config.yaml
experts_per_token: 2
router_score: "softmax"
normalize_top_k: true
balance_loss: 0.00538
balance_bias: false
router_z_loss: 0.0001
norm_eps: 1e-06
optimizer: "soap_variant"
train_tokens: 254600000
steps: 3420
dataset: "wikipedia_en"
Below are experts of layer 7 (counted from 0) of a mixture-of-experts language model. Rows are named down (a neuron's output weights, with its number) and show model dimensions 200-239. Each number is 50 + 15 x the weight over its row's rms, rounded and kept within 0 to 99.
Before each expert's rows: a language model's description of what the expert responds to. This comes from a sample of Wikipedia text that the model never trained on.

# expert 1
It responds to: Non-Latin script, list separators. Thai, Japanese, Devanagari and other non-Latin byte pieces, plus commas, semicolons and "and" separating items in lists or parentheses.
down0:32 53 43 48 40 62 57 57 36 36 44 23 67 36 56 37 58 49 52 46 63 47 32 33 65 69 07 52 33 70 71 51 65 41 51 41 78 66 52 44
down1:46 59 64 43 20 47 44 52 56 47 50 52 49 38 48 44 44 35 66 55 45 52 42 50 39 31 48 45 33 31 78 53 81 71 45 63 31 71 57 63
down2:48 58 42 48 57 51 57 64 54 84 42 72 43 21 44 31 43 34 54 51 42 54 79 70 62 29 52 52 52 47 43 37 61 33 33 35 29 55 55 57
down3:59 47 56 41 49 61 36 12 51 43 44 33 31 39 37 69 36 54 58 33 64 52 23 68 41 41 79 74 73 52 64 45 45 73 53 65 70 75 41 54
down4:53 66 34 44 50 57 63 43 46 65 65 45 55 24 91 42 52 81 49 35 56 48 49 35 19 24 50 21 50 40 66 59 76 56 58 33 48 25 65 56
down5:34 45 64 76 43 67 48 56 68 61 42 64 54 45 41 66 38 67 44 78 85 73 76 57 71 42 24 50 86 56 97 56 50 69 45 75 40 22 37 66
down6:56 70 51 65 59 05 17 37 48 30 51 66 64 68 36 52 44 48 35 29 50 50 26 62 29 29 63 54 47 29 51 60 72 45 43 32 78 65 53 25
down7:61 56 52 65 59 37 60 43 48 50 56 74 38 39 49 52 49 56 63 64 54 38 65 48 51 37 38 49 33 31 63 52 82 65 36 70 38 08 55 65
down8:39 72 56 57 54 48 51 52 50 65 53 38 59 45 56 46 51 37 55 63 59 45 44 50 62 50 36 37 38 50 70 75 53 47 61 35 50 53 72 10
down9:50 78 78 36 60 27 38 59 54 30 54 37 72 57 64 49 34 46 44 50 60 50 69 50 47 56 39 28 50 51 79 63 43 39 28 48 55 29 48 54
down10:53 70 32 44 78 45 51 48 59 54 49 52 76 45 34 40 56 46 70 25 48 61 50 23 52 41 56 38 75 47 46 42 66 61 49 37 54 28 41 28
down11:49 25 46 59 76 48 40 84 35 71 58 52 62 40 73 23 29 36 62 43 69 45 32 28 55 67 33 62 54 53 34 32 69 33 56 53 72 53 41 90
down12:63 55 55 59 64 77 35 67 63 66 41 37 56 36 42 50 59 61 56 59 47 43 51 60 38 55 55 43 72 36 72 38 46 44 38 56 39 63 50 61
down13:40 66 32 47 58 42 61 53 52 41 53 49 76 47 80 63 67 31 25 56 67 66 55 62 52 12 47 28 46 63 42 38 48 44 38 56 61 47 50 65
down14:54 30 56 29 28 51 46 66 25 68 59 58 62 43 70 44 42 72 71 54 36 37 49 66 67 35 20 40 43 60 60 28 32 34 64 28 49 22 55 56
down15:51 30 34 60 43 67 21 70 45 38 29 59 55 68 48 33 35 66 45 72 14 55 69 26 77 46 48 65 15 69 39 53 25 44 29 37 62 41 58 74
down16:33 93 53 35 80 62 79 48 40 34 52 39 14 47 52 39 45 29 50 61 38 53 43 56 73 45 62 24 64 63 68 48 51 29 49 81 34 52 52 63
down17:48 44 55 50 43 66 52 25 37 32 49 35 61 70 48 29 33 94 37 58 75 46 50 40 50 44 33 52 80 43 24 48 58 41 51 50 45 44 45 59
down18:37 58 55 37 39 50 56 68 35 64 36 60 54 39 32 54 62 52 73 51 49 48 42 49 29 22 41 45 39 45 58 21 24 52 39 58 52 33 29 63
down19:58 49 55 52 67 19 49 33 54 28 25 34 46 33 65 54 66 20 50 80 51 44 59 39 41 41 39 69 51 70 52 56 71 47 61 45 50 33 57 51
down20:50 34 83 36 43 53 76 74 47 61 41 51 57 69 66 61 68 48 38 45 53 59 49 26 47 51 68 59 41 59 46 46 34 43 38 58 68 70 32 59
down21:36 38 68 56 29 35 60 58 81 53 72 59 14 60 30 60 43 57 48 45 40 50 10 65 54 48 34 39 69 52 51 52 51 60 63 52 39 69 20 33
down22:42 56 51 51 53 22 53 41 53 44 60 28 42 38 39 63 65 45 54 65 40 52 67 47 42 59 55 49 48 32 18 54 52 43 45 75 95 49 60 44
down23:63 47 45 33 39 49 52 47 57 54 42 51 65 60 75 54 53 67 00 48 27 36 33 19 44 44 45 48 46 25 46 30 34 43 60 38 58 69 70 59
down24:49 48 49 69 53 29 55 53 61 45 56 60 66 21 28 42 59 36 38 38 39 47 47 46 69 63 32 44 69 31 32 61 60 39 76 35 71 49 77 21
down25:49 29 52 14 48 61 50 41 17 73 43 45 58 49 31 24 61 52 69 35 59 37 59 48 67 53 28 47 29 35 53 51 69 39 35 41 41 42 57 50
down26:38 60 59 50 47 53 63 75 57 55 45 33 35 38 71 74 45 46 56 52 58 47 26 71 52 78 33 42 78 74 57 59 32 56 81 57 52 40 47 55
down27:70 55 49 57 42 54 76 55 51 42 48 28 60 66 64 49 62 52 53 59 60 27 40 65 40 20 24 45 48 60 27 41 59 56 68 62 13 63 46 78
down28:68 57 64 66 65 54 64 78 77 56 49 52 52 57 35 62 55 49 38 37 56 55 64 54 36 50 48 49 77 69 21 59 37 41 65 49 47 50 20 52
down29:43 61 74 65 32 34 68 65 38 70 76 45 43 60 16 44 53 46 62 17 19 53 57 43 45 42 41 70 34 61 61 29 72 39 42 39 64 66 40 56
down30:65 69 62 32 54 45 55 36 51 70 54 21 31 51 45 48 52 45 75 47 66 52 68 55 65 69 55 51 46 36 51 46 63 64 50 89 56 52 49 58
down31:42 51 34 69 44 41 63 73 45 28 51 48 25 49 75 52 51 42 39 30 46 66 45 58 43 48 52 39 49 48 58 60 37 44 54 49 21 65 14 25
down32:39 29 51 69 60 38 36 66 55 67 41 42 51 31 71 89 44 35 50 67 62 20 46 17 45 53 40 76 99 45 20 47 50 37 77 36 22 54 35 46
down33:38 34 27 46 42 62 47 47 35 31 44 78 39 34 62 31 37 67 50 66 60 48 50 49 41 59 48 18 41 75 41 10 78 69 28 57 15 33 39 81
down34:38 55 49 71 38 50 60 48 56 39 42 66 76 35 51 45 53 52 46 46 45 42 32 45 29 59 58 38 48 59 16 27 40 17 67 43 50 36 61 67
down35:60 53 31 32 52 73 66 38 64 59 36 43 52 43 67 45 53 49 32 55 42 59 37 55 40 40 39 51 37 53 43 62 54 53 36 49 53 67 63 42
down36:61 59 38 41 86 39 58 44 38 31 57 66 81 32 55 43 49 44 61 71 63 50 60 56 51 40 55 63 51 54 75 44 31 66 51 70 72 54 49 68
down37:47 51 37 92 82 47 66 25 34 54 31 53 42 43 37 55 79 57 59 46 57 62 58 40 62 49 51 53 67 41 74 56 56 52 36 68 51 61 48 35
down38:35 64 52 42 38 18 38 58 31 25 40 30 40 66 57 40 19 42 52 37 81 21 39 73 57 41 60 36 45 60 51 57 32 39 72 78 64 66 19 44
down39:65 43 39 29 79 48 74 52 73 53 47 45 49 30 47 41 43 56 56 46 47 31 49 38 60 44 37 43 57 33 60 20 70 62 29 51 60 32 37 51
down40:47 57 64 67 76 22 40 53 58 73 29 57 35 60 49 45 57 58 58 44 58 63 62 42 52 59 59 66 62 53 46 54 18 40 57 44 73 48 78 26
down41:60 51 26 67 58 45 57 56 57 62 61 55 36 34 66 30 54 67 77 61 94 46 51 67 58 71 82 49 76 21 58 52 81 44 54 53 53 48 70 49
down42:43 47 71 38 56 52 47 40 55 52 60 64 38 74 49 30 73 14 35 41 53 75 59 36 24 55 60 30 53 40 20 66 50 39 59 71 74 71 33 43
down43:34 49 60 53 56 51 40 55 51 38 28 34 36 49 53 43 56 46 53 70 66 50 19 79 58 34 45 56 40 78 46 36 42 57 63 73 61 57 67 73
down44:28 40 60 33 31 42 54 69 69 55 63 60 70 51 47 77 36 51 46 40 60 58 82 51 32 74 66 42 62 48 59 56 54 58 39 30 52 34 78 48
down45:94 58 47 53 44 43 24 44 52 44 52 60 71 59 64 43 91 43 71 47 59 39 65 56 65 41 63 40 61 40 56 15 29 44 32 57 51 59 74 46
down46:38 45 40 55 33 64 38 58 46 33 60 50 45 52 42 59 81 57 44 63 21 59 80 62 11 43 48 46 52 48 70 56 48 39 54 40 46 78 17 23
down47:82 48 49 45 41 42 51 51 59 44 37 57 59 57 38 68 54 42 59 48 49 62 67 52 83 55 40 59 47 48 46 53 51 61 42 36 26 69 34 44
down48:60 36 52 50 36 49 53 47 58 48 23 62 35 40 15 75 28 39 38 55 54 52 48 31 61 47 56 32 72 52 48 36 66 32 51 62 41 43 68 56
down49:62 61 43 71 53 59 26 72 50 43 57 54 45 52 59 34 35 42 49 45 73 56 22 76 65 23 44 41 52 63 50 29 55 22 43 69 49 26 33 71
down50:57 45 45 56 62 74 69 13 67 64 40 77 64 36 78 48 39 39 26 62 40 43 57 51 70 53 42 80 48 61 32 50 52 66 42 42 57 61 38 44
down51:49 62 52 59 68 39 77 26 35 24 58 43 27 52 55 47 36 21 35 47 46 46 44 43 57 65 58 54 46 82 53 65 58 41 27 54 49 11 71 53
down52:45 41 35 67 42 60 38 28 36 28 60 65 19 27 47 80 72 49 45 72 49 68 36 35 55 71 67 54 39 49 67 70 46 74 39 53 32 52 41 41
down53:41 58 44 61 11 49 59 45 49 45 46 51 47 35 70 58 43 39 42 62 17 41 63 72 44 54 46 35 52 51 44 25 45 59 18 57 37 74 56 31

# expert 2
It responds to: Proper-name heads, table parentheses. Capitalised words that open names and titles (Best, World, National, Democratic) and opening parentheses after names in tables, as in Campaign (THC).
down0:52 53 53 43 64 34 31 55 38 53 51 44 53 59 29 62 58 54 70 66 74 55 67 60 72 26 38 62 49 69 42 46 50 66 56 67 15 45 39 64
down1:65 35 18 72 60 65 51 59 70 10 35 56 68 55 57 53 53 49 43 66 15 61 49 60 57 67 71 63 63 45 36 54 52 47 35 41 54 51 36 56
down2:61 55 50 52 40 42 46 50 71 49 51 45 42 42 50 22 42 44 07 40 31 31 41 56 76 37 61 41 69 55 45 49 48 52 45 56 56 76 30 61
down3:49 42 40 77 74 68 13 46 66 64 47 51 64 54 66 36 03 47 45 56 43 64 54 35 61 48 65 56 43 62 43 39 44 44 39 51 72 25 56 58
down4:34 46 58 56 43 61 42 40 63 47 67 44 58 41 43 43 46 48 58 65 54 38 50 33 15 61 78 68 47 30 46 61 73 54 59 50 48 72 74 50
down5:81 48 48 63 36 72 49 46 46 51 61 45 60 44 70 68 27 42 47 46 45 69 31 48 43 55 20 39 55 28 29 08 35 42 82 31 37 51 71 62
down6:40 39 80 49 59 22 43 41 65 35 59 49 58 56 36 75 56 62 47 46 37 49 57 42 38 64 68 60 61 41 22 52 46 45 38 48 46 85 48 47
down7:59 40 66 44 40 29 56 40 37 10 51 67 65 59 62 57 39 32 56 35 35 31 65 42 78 25 70 49 58 52 63 56 42 35 92 64 18 70 48 65
down8:31 45 31 63 44 62 77 59 14 29 44 33 43 60 25 31 39 27 37 46 56 60 57 46 34 37 43 70 47 66 45 50 35 40 40 67 47 70 45 61
down9:72 52 66 40 47 56 34 56 69 47 41 73 33 44 66 43 35 48 46 47 59 78 80 78 31 53 67 64 62 47 53 62 47 47 66 65 45 62 45 56
down10:48 34 40 42 49 71 35 40 69 35 32 64 49 54 68 29 52 60 59 64 40 17 79 14 88 71 27 54 38 46 64 66 87 42 47 71 26 48 36 56
down11:29 85 34 58 74 43 96 53 78 45 80 54 76 27 50 64 50 52 39 65 34 36 38 21 38 32 38 35 31 52 61 15 53 43 55 53 64 51 51 81
down12:23 42 54 66 59 34 51 43 27 58 59 43 47 48 51 35 48 65 49 44 59 26 74 36 64 41 33 30 48 25 51 52 41 44 87 63 48 65 42 52
down13:46 71 39 67 45 46 69 64 37 80 83 69 35 58 37 56 79 48 64 56 32 30 67 57 57 47 75 54 66 44 51 50 31 32 38 39 16 60 54 41
down14:42 72 55 50 55 46 61 14 44 74 50 45 16 46 67 26 52 72 65 50 56 71 56 48 59 51 30 53 63 75 56 52 48 40 66 55 54 52 38 40
down15:60 46 66 42 37 61 53 24 40 60 50 30 61 59 51 39 26 31 56 37 55 56 76 60 50 48 35 46 47 50 13 56 72 69 20 42 47 44 61 60
down16:51 27 62 64 48 36 63 73 47 53 50 48 57 72 54 38 44 55 29 45 65 68 49 35 14 42 62 45 35 45 13 10 50 42 14 61 74 48 38 60
down17:38 37 43 51 54 36 23 41 62 52 51 50 68 31 58 41 41 41 64 28 31 48 26 70 50 26 36 58 48 64 26 58 29 58 31 47 27 59 55 59
down18:24 50 44 46 41 58 24 70 48 52 30 40 54 59 60 45 59 62 63 27 60 36 56 60 40 55 80 39 60 80 81 43 54 82 51 43 47 50 36 56
down19:29 27 39 56 42 46 71 46 49 41 70 29 54 30 45 40 57 48 99 51 41 56 63 50 43 55 36 35 34 29 46 58 38 50 36 56 62 62 58 43
down20:38 60 46 56 40 45 51 48 50 20 41 68 65 45 48 36 44 52 41 43 66 35 67 32 61 51 23 61 60 38 51 57 65 36 55 42 06 54 51 53
down21:53 39 42 62 50 11 59 50 42 73 48 26 89 41 53 52 75 44 55 58 30 42 59 51 68 36 44 49 49 53 69 58 85 27 61 60 36 66 31 64
down22:21 64 49 45 44 48 44 34 53 30 47 39 31 67 42 33 24 29 51 44 48 51 80 57 30 57 63 32 47 41 47 44 46 47 53 62 56 56 38 46
down23:55 44 50 08 71 47 46 31 32 61 63 64 41 33 80 51 68 53 32 39 43 50 73 50 52 70 59 38 82 51 77 71 36 28 53 59 51 32 14 28
down24:75 36 46 49 33 55 57 64 41 31 45 32 53 73 47 36 67 46 49 53 51 60 71 60 46 33 66 36 29 48 91 62 38 62 55 56 47 80 39 43
down25:46 51 40 31 81 47 32 55 65 33 41 71 31 48 32 46 82 43 67 32 36 37 35 44 19 50 63 20 50 33 63 45 58 43 53 26 60 79 49 06
down26:64 42 47 51 35 43 22 65 42 42 44 70 61 53 26 51 62 52 54 41 41 74 42 48 46 59 37 61 76 55 44 51 90 66 50 51 61 59 67 28
down27:72 47 55 62 41 24 56 22 60 32 50 55 48 55 38 68 59 70 46 40 33 64 41 85 52 60 33 56 41 57 61 31 35 52 55 56 37 53 46 27
down28:48 58 50 63 81 28 53 54 44 41 66 47 85 72 46 43 53 37 59 60 40 56 49 51 59 65 49 31 50 43 26 55 32 49 55 66 49 46 19 83
down29:61 62 31 29 50 44 57 48 81 32 44 58 45 38 45 28 32 48 81 61 00 53 44 60 50 74 57 61 30 56 49 48 49 40 36 47 38 39 41 30
down30:57 57 46 54 58 68 37 71 57 35 55 61 34 47 40 59 41 51 25 41 70 56 13 66 25 49 51 57 42 51 34 51 43 57 56 52 84 49 49 44
down31:41 25 78 68 49 40 65 25 41 33 52 54 50 56 46 59 28 73 71 45 60 55 30 39 35 76 33 64 55 33 43 47 66 58 37 59 79 50 30 54
down32:34 34 58 26 40 56 91 39 45 50 63 46 50 30 33 39 48 61 53 44 49 46 36 38 66 72 55 43 38 65 45 53 59 64 57 64 41 61 39 28
down33:64 57 64 49 27 54 72 55 20 67 43 54 35 48 55 59 56 40 42 42 45 56 40 51 14 56 52 43 65 60 59 50 62 42 25 25 29 51 68 58
down34:25 17 61 65 64 30 69 57 41 30 41 46 31 56 34 62 58 62 41 59 50 50 51 57 47 62 70 48 54 59 43 53 41 51 50 27 48 68 60 48
down35:56 76 56 40 38 49 37 67 44 69 55 28 44 37 35 47 50 39 59 45 51 44 24 62 37 58 34 71 52 64 40 35 40 61 29 56 36 71 39 47
down36:71 43 58 10 60 48 46 56 49 35 70 27 48 80 38 33 59 59 45 59 50 40 63 61 49 39 84 53 40 49 61 40 20 73 49 55 49 28 28 55
down37:62 55 34 44 37 58 44 63 17 62 32 30 60 45 27 26 73 60 70 34 59 47 41 58 40 31 59 63 25 70 88 64 59 51 31 59 42 48 33 21
down38:71 46 46 70 64 69 43 53 50 59 34 61 49 35 53 45 64 44 25 46 78 72 42 52 32 70 37 51 39 38 52 37 30 46 45 61 48 55 39 40
down39:39 57 36 54 76 39 49 20 58 49 43 40 67 52 68 45 49 89 51 20 60 66 53 37 62 55 63 50 45 71 59 50 42 53 76 37 46 54 32 47
down40:51 74 40 62 53 56 52 29 55 33 85 37 72 17 40 73 46 43 47 58 43 69 20 74 44 48 43 57 68 54 36 56 74 58 34 57 78 61 40 25
down41:54 49 25 27 48 63 40 69 58 33 74 34 72 28 68 48 73 33 37 55 52 53 32 72 27 76 70 57 39 34 33 33 23 40 65 49 48 58 56 16
down42:42 45 65 48 38 65 71 58 45 53 57 61 38 42 33 40 28 70 49 32 53 94 56 82 60 37 60 25 11 62 41 39 64 60 46 58 54 30 47 24
down43:67 48 26 43 57 47 70 64 46 42 36 25 37 33 56 59 25 21 41 51 42 44 42 64 80 57 47 56 52 51 61 13 54 41 50 64 62 47 52 53
down44:33 58 30 67 61 62 46 80 71 47 54 39 56 55 37 64 52 70 29 41 43 47 49 62 65 84 55 63 47 69 42 27 77 26 53 55 29 72 38 72
down45:47 71 47 70 72 49 49 37 63 59 51 44 48 53 48 48 11 68 60 50 57 69 59 31 55 65 17 78 49 48 37 58 66 43 50 67 66 56 74 56
down46:60 64 39 67 37 45 31 67 62 27 54 42 31 49 37 37 32 47 61 38 39 76 31 78 57 62 54 42 49 44 31 55 49 70 65 60 72 46 73 43
down47:59 49 66 67 59 29 51 46 41 51 39 47 62 48 45 63 56 50 37 44 38 34 46 49 29 44 63 80 25 47 35 56 43 39 28 87 51 58 45 55
down48:28 55 23 53 25 45 52 77 57 42 53 53 46 52 60 33 36 68 71 57 71 46 51 40 55 47 28 38 39 33 12 64 44 55 44 31 57 41 55 35
down49:45 44 25 61 59 44 29 65 32 52 77 37 56 52 47 47 62 34 63 38 18 77 80 50 29 66 67 25 50 60 54 58 60 45 49 45 56 54 56 35
down50:54 47 24 57 59 49 39 36 44 53 58 56 40 72 36 39 42 62 48 56 53 85 61 50 59 64 05 64 76 41 62 48 64 29 43 30 28 26 72 59
down51:27 57 34 57 28 78 46 51 36 46 41 28 56 61 50 52 68 39 29 81 46 57 44 50 39 50 48 36 25 62 47 74 67 71 41 41 54 60 53 33
down52:72 39 37 36 28 44 53 39 60 59 56 59 52 53 63 43 40 45 40 46 28 65 29 40 69 37 67 69 31 59 20 61 38 62 64 58 49 55 30 54
down53:26 99 31 62 68 33 59 26 60 53 34 57 46 46 36 64 68 48 22 49 50 40 41 24 56 55 56 64 40 38 50 50 67 45 56 99 65 57 38 58

# expert 5
It responds to: Line starts and headings. Newlines, section heading markers (==) and the first names or tokens that begin lines, list items and table rows, such as Charles, William, Robert.
down0:40 38 46 29 34 56 51 45 54 30 59 28 34 70 65 48 37 44 51 55 61 63 82 31 89 20 60 46 28 45 60 31 31 48 60 50 51 42 53 59
down1:40 59 49 39 45 51 73 60 49 63 62 62 29 38 62 63 58 54 53 42 31 45 58 33 35 69 78 48 59 63 85 55 30 45 75 40 55 41 34 59
down2:67 59 39 26 63 39 38 47 44 14 50 69 50 59 58 53 56 40 44 38 33 67 43 50 30 53 71 43 51 26 13 57 28 42 36 69 87 81 50 47
down3:59 57 43 23 48 48 30 72 72 49 40 27 65 53 50 48 25 50 32 48 54 79 71 55 46 39 54 46 13 64 25 50 46 43 56 21 53 62 45 41
down4:70 42 44 67 33 43 65 78 53 62 53 52 81 27 73 56 45 50 09 46 56 68 34 45 60 43 25 70 59 39 35 32 23 53 54 52 49 50 42 84
down5:29 33 93 48 36 24 52 72 43 42 50 42 38 51 15 54 53 37 35 38 54 52 62 45 52 49 45 60 29 51 66 49 62 57 56 53 65 33 57 53
down6:47 44 56 55 65 49 05 25 41 35 45 64 70 36 69 38 42 88 34 44 38 36 54 45 40 45 65 58 63 35 59 60 61 52 59 39 74 65 62 40
down7:73 59 74 48 42 53 86 81 58 68 53 53 33 62 73 52 59 64 56 44 64 41 46 30 33 46 36 45 74 31 36 54 45 67 64 71 53 33 46 38
down8:52 37 71 43 38 79 54 62 66 48 30 79 59 29 73 90 64 42 45 50 47 59 48 51 52 42 44 38 62 58 55 90 41 59 61 54 58 43 55 62
down9:57 53 47 41 70 67 58 47 46 65 44 38 78 70 36 71 37 49 37 57 87 10 45 31 57 56 63 62 66 48 55 62 78 33 70 26 54 64 42 49
down10:49 61 56 33 60 45 31 40 33 41 49 04 59 52 58 41 62 57 47 52 31 38 35 29 46 57 73 57 57 48 43 66 60 58 69 20 51 58 75 47
down11:50 46 54 75 67 34 49 44 72 47 67 58 44 14 52 55 59 51 40 60 51 72 43 60 46 82 61 60 73 67 39 56 50 62 32 35 43 44 56 88
down12:72 35 51 40 55 74 41 54 60 05 39 48 60 42 51 64 44 56 42 55 58 69 60 36 60 41 46 70 61 73 59 48 56 65 29 81 45 25 39 63
down13:61 46 47 62 20 39 67 34 54 41 40 66 60 56 46 61 27 50 60 74 48 27 57 37 43 52 84 45 48 46 18 58 41 48 32 51 65 63 53 68
down14:58 45 53 32 38 76 49 72 59 36 22 63 57 70 50 46 68 47 47 48 31 70 43 25 21 46 62 29 16 71 26 36 42 66 44 44 69 66 29 62
down15:21 61 50 32 65 26 66 56 51 63 42 43 40 59 52 31 69 41 35 33 48 38 18 40 22 27 64 55 48 34 43 25 49 28 36 38 69 52 28 40
down16:46 57 44 29 53 88 35 53 38 38 36 23 33 78 29 42 97 22 54 53 80 56 38 42 45 37 56 59 21 48 57 66 35 49 63 61 63 49 67 26
down17:69 43 48 48 17 59 29 32 39 64 30 60 41 62 55 38 39 65 78 32 57 62 24 38 57 83 72 50 93 69 28 46 36 43 49 37 45 48 37 61
down18:32 55 56 32 70 61 53 55 34 65 46 43 44 62 56 50 37 67 40 72 28 28 38 59 45 64 27 57 70 31 62 29 75 54 39 54 52 56 42 49
down19:72 26 47 33 41 76 46 53 45 41 43 40 89 55 84 65 44 22 47 32 48 51 60 43 33 36 66 70 44 64 50 65 35 37 67 70 60 61 60 92
down20:43 37 31 58 45 48 78 60 92 52 57 74 84 50 73 66 42 60 57 67 61 20 73 15 41 39 21 61 33 55 64 58 34 29 30 28 47 21 41 70
down21:52 39 55 71 48 48 64 57 42 54 31 55 71 79 58 34 20 63 50 40 24 51 55 60 28 59 56 47 54 54 40 34 45 78 53 48 82 44 59 48
down22:33 55 38 40 68 69 72 78 72 43 60 39 76 79 36 65 37 36 74 41 75 58 58 44 80 66 37 51 52 70 66 51 52 60 35 43 69 44 46 54
down23:42 85 39 51 25 46 53 55 29 49 41 31 44 46 36 57 33 44 73 51 47 41 51 75 73 93 66 51 56 52 57 49 75 53 24 91 62 50 35 23
down24:54 12 44 52 58 58 73 58 31 51 67 52 53 66 25 45 55 29 56 53 54 39 64 39 40 50 55 41 50 60 61 54 36 28 74 28 48 79 47 40
down25:44 58 38 70 51 27 61 56 69 59 57 27 49 53 41 44 41 62 44 44 97 46 36 47 31 10 37 57 49 25 60 45 58 42 74 55 59 73 39 70
down26:33 72 55 56 61 57 53 44 75 63 28 81 60 55 62 50 40 69 40 35 48 59 49 63 51 19 44 57 64 42 54 64 30 49 65 58 29 33 60 43
down27:54 65 58 57 56 38 65 61 53 60 66 48 55 78 27 57 91 99 77 29 68 46 18 44 41 49 41 42 44 68 69 45 53 78 77 59 58 34 41 40
down28:33 44 02 58 49 32 35 44 55 25 56 37 52 46 53 53 38 37 49 43 36 30 34 43 46 39 37 33 42 42 55 33 60 37 50 62 32 38 12 50
down29:42 43 31 55 35 63 54 32 62 63 57 37 46 42 63 54 69 56 74 73 63 04 56 52 46 50 57 35 61 57 56 56 64 72 63 59 53 37 50 45
down30:60 41 53 37 50 49 26 62 62 47 57 37 49 52 34 71 40 54 49 51 46 80 52 56 46 66 54 56 55 42 54 60 63 59 35 44 40 56 56 70
down31:43 44 28 70 43 42 74 57 57 49 60 74 59 48 31 38 48 26 68 58 34 62 52 30 43 43 43 59 54 63 58 57 78 48 47 41 02 45 40 43
down32:53 33 59 44 44 46 60 42 38 65 47 54 71 81 71 43 60 42 45 60 30 28 43 81 36 51 89 43 37 45 40 65 43 54 51 68 15 14 63 63
down33:62 30 43 59 45 44 58 66 15 49 30 19 42 64 26 41 78 53 75 50 81 40 55 49 53 25 50 54 59 53 73 43 43 34 36 45 73 35 47 29
down34:47 30 36 29 48 81 20 57 30 34 30 47 38 70 59 56 58 41 59 40 54 52 30 53 41 60 32 54 53 46 43 45 17 44 55 43 87 61 88 45
down35:24 51 50 32 66 62 43 47 55 55 64 35 21 75 48 50 27 50 45 59 63 37 37 56 58 55 46 67 65 42 51 49 69 57 31 68 68 58 74 47
down36:28 62 49 38 60 44 42 39 68 73 67 40 53 41 81 67 73 45 80 54 45 38 61 53 62 43 53 61 55 42 45 66 42 42 76 55 42 88 77 45
down37:54 53 32 87 52 51 43 54 34 62 45 25 64 47 35 49 29 53 35 73 81 35 52 41 19 34 74 72 38 68 62 87 34 24 64 64 46 65 46 48
down38:59 49 50 33 48 64 66 23 84 32 49 64 53 37 38 56 44 41 52 50 26 32 59 31 35 42 54 40 39 55 52 57 49 40 40 55 39 55 36 36
down39:33 42 02 63 54 58 55 42 50 57 60 48 64 59 57 63 36 37 39 48 42 62 45 54 67 53 77 67 57 31 44 35 38 58 33 50 61 50 78 31
down40:49 59 47 45 42 82 59 68 80 64 23 52 40 52 53 29 45 60 46 34 51 74 52 34 77 26 20 56 38 45 64 57 53 68 51 60 61 33 46 53
down41:60 57 56 50 24 65 60 34 54 81 36 22 45 44 58 61 52 78 59 61 36 37 42 41 54 37 58 55 51 37 49 35 35 49 57 17 42 51 56 34
down42:53 48 76 70 59 90 31 64 71 15 39 48 71 47 34 55 43 70 40 45 44 45 66 55 58 37 74 43 41 51 60 24 51 64 38 38 65 37 51 62
down43:20 44 33 24 51 41 56 87 43 48 36 73 39 79 71 60 62 51 72 70 47 22 35 53 88 45 48 32 60 44 46 66 49 37 26 56 38 53 58 56
down44:60 81 48 30 35 43 43 76 49 56 51 89 59 80 50 64 39 42 48 45 52 61 59 51 54 19 66 48 12 41 71 53 70 44 51 58 60 39 28 48
down45:51 50 35 61 28 63 34 56 48 38 59 52 65 42 44 54 58 35 79 27 35 36 46 35 81 43 46 51 47 72 44 60 44 65 37 51 41 50 29 49
down46:49 54 94 66 32 39 66 30 49 59 28 38 37 58 54 34 31 87 37 63 57 56 64 31 86 59 43 59 61 40 40 50 56 40 76 34 44 83 37 72
down47:93 53 15 30 64 60 52 55 74 47 63 63 68 73 46 89 46 65 55 81 59 79 55 45 49 39 55 61 57 57 53 56 66 92 60 68 38 41 51 30
down48:60 45 23 67 59 50 32 77 69 65 50 71 49 40 50 58 53 56 56 48 56 32 53 47 81 68 45 68 41 46 45 21 61 69 41 30 46 41 61 40
down49:39 56 33 28 44 63 49 52 22 29 77 72 60 64 47 20 38 54 59 48 53 58 35 54 39 33 35 27 23 37 47 44 42 46 47 51 48 87 69 42
down50:50 44 43 42 34 61 59 53 59 43 45 11 43 46 43 65 41 51 51 46 50 57 46 31 40 66 46 30 60 64 43 74 55 54 28 50 55 55 55 10
down51:29 52 50 25 76 60 55 45 53 65 40 18 37 51 67 46 51 44 58 79 90 31 69 22 34 52 38 35 43 59 61 56 42 60 50 31 47 52 16 68
down52:57 56 51 50 56 24 42 52 52 67 00 19 43 50 49 28 92 67 66 64 53 58 54 34 26 48 71 41 61 38 73 60 63 47 47 37 60 51 16 13
down53:44 73 48 30 56 46 70 54 73 54 55 27 46 26 60 42 72 48 46 58 73 50 52 47 58 34 65 50 25 75 22 47 37 36 53 24 70 48 57 26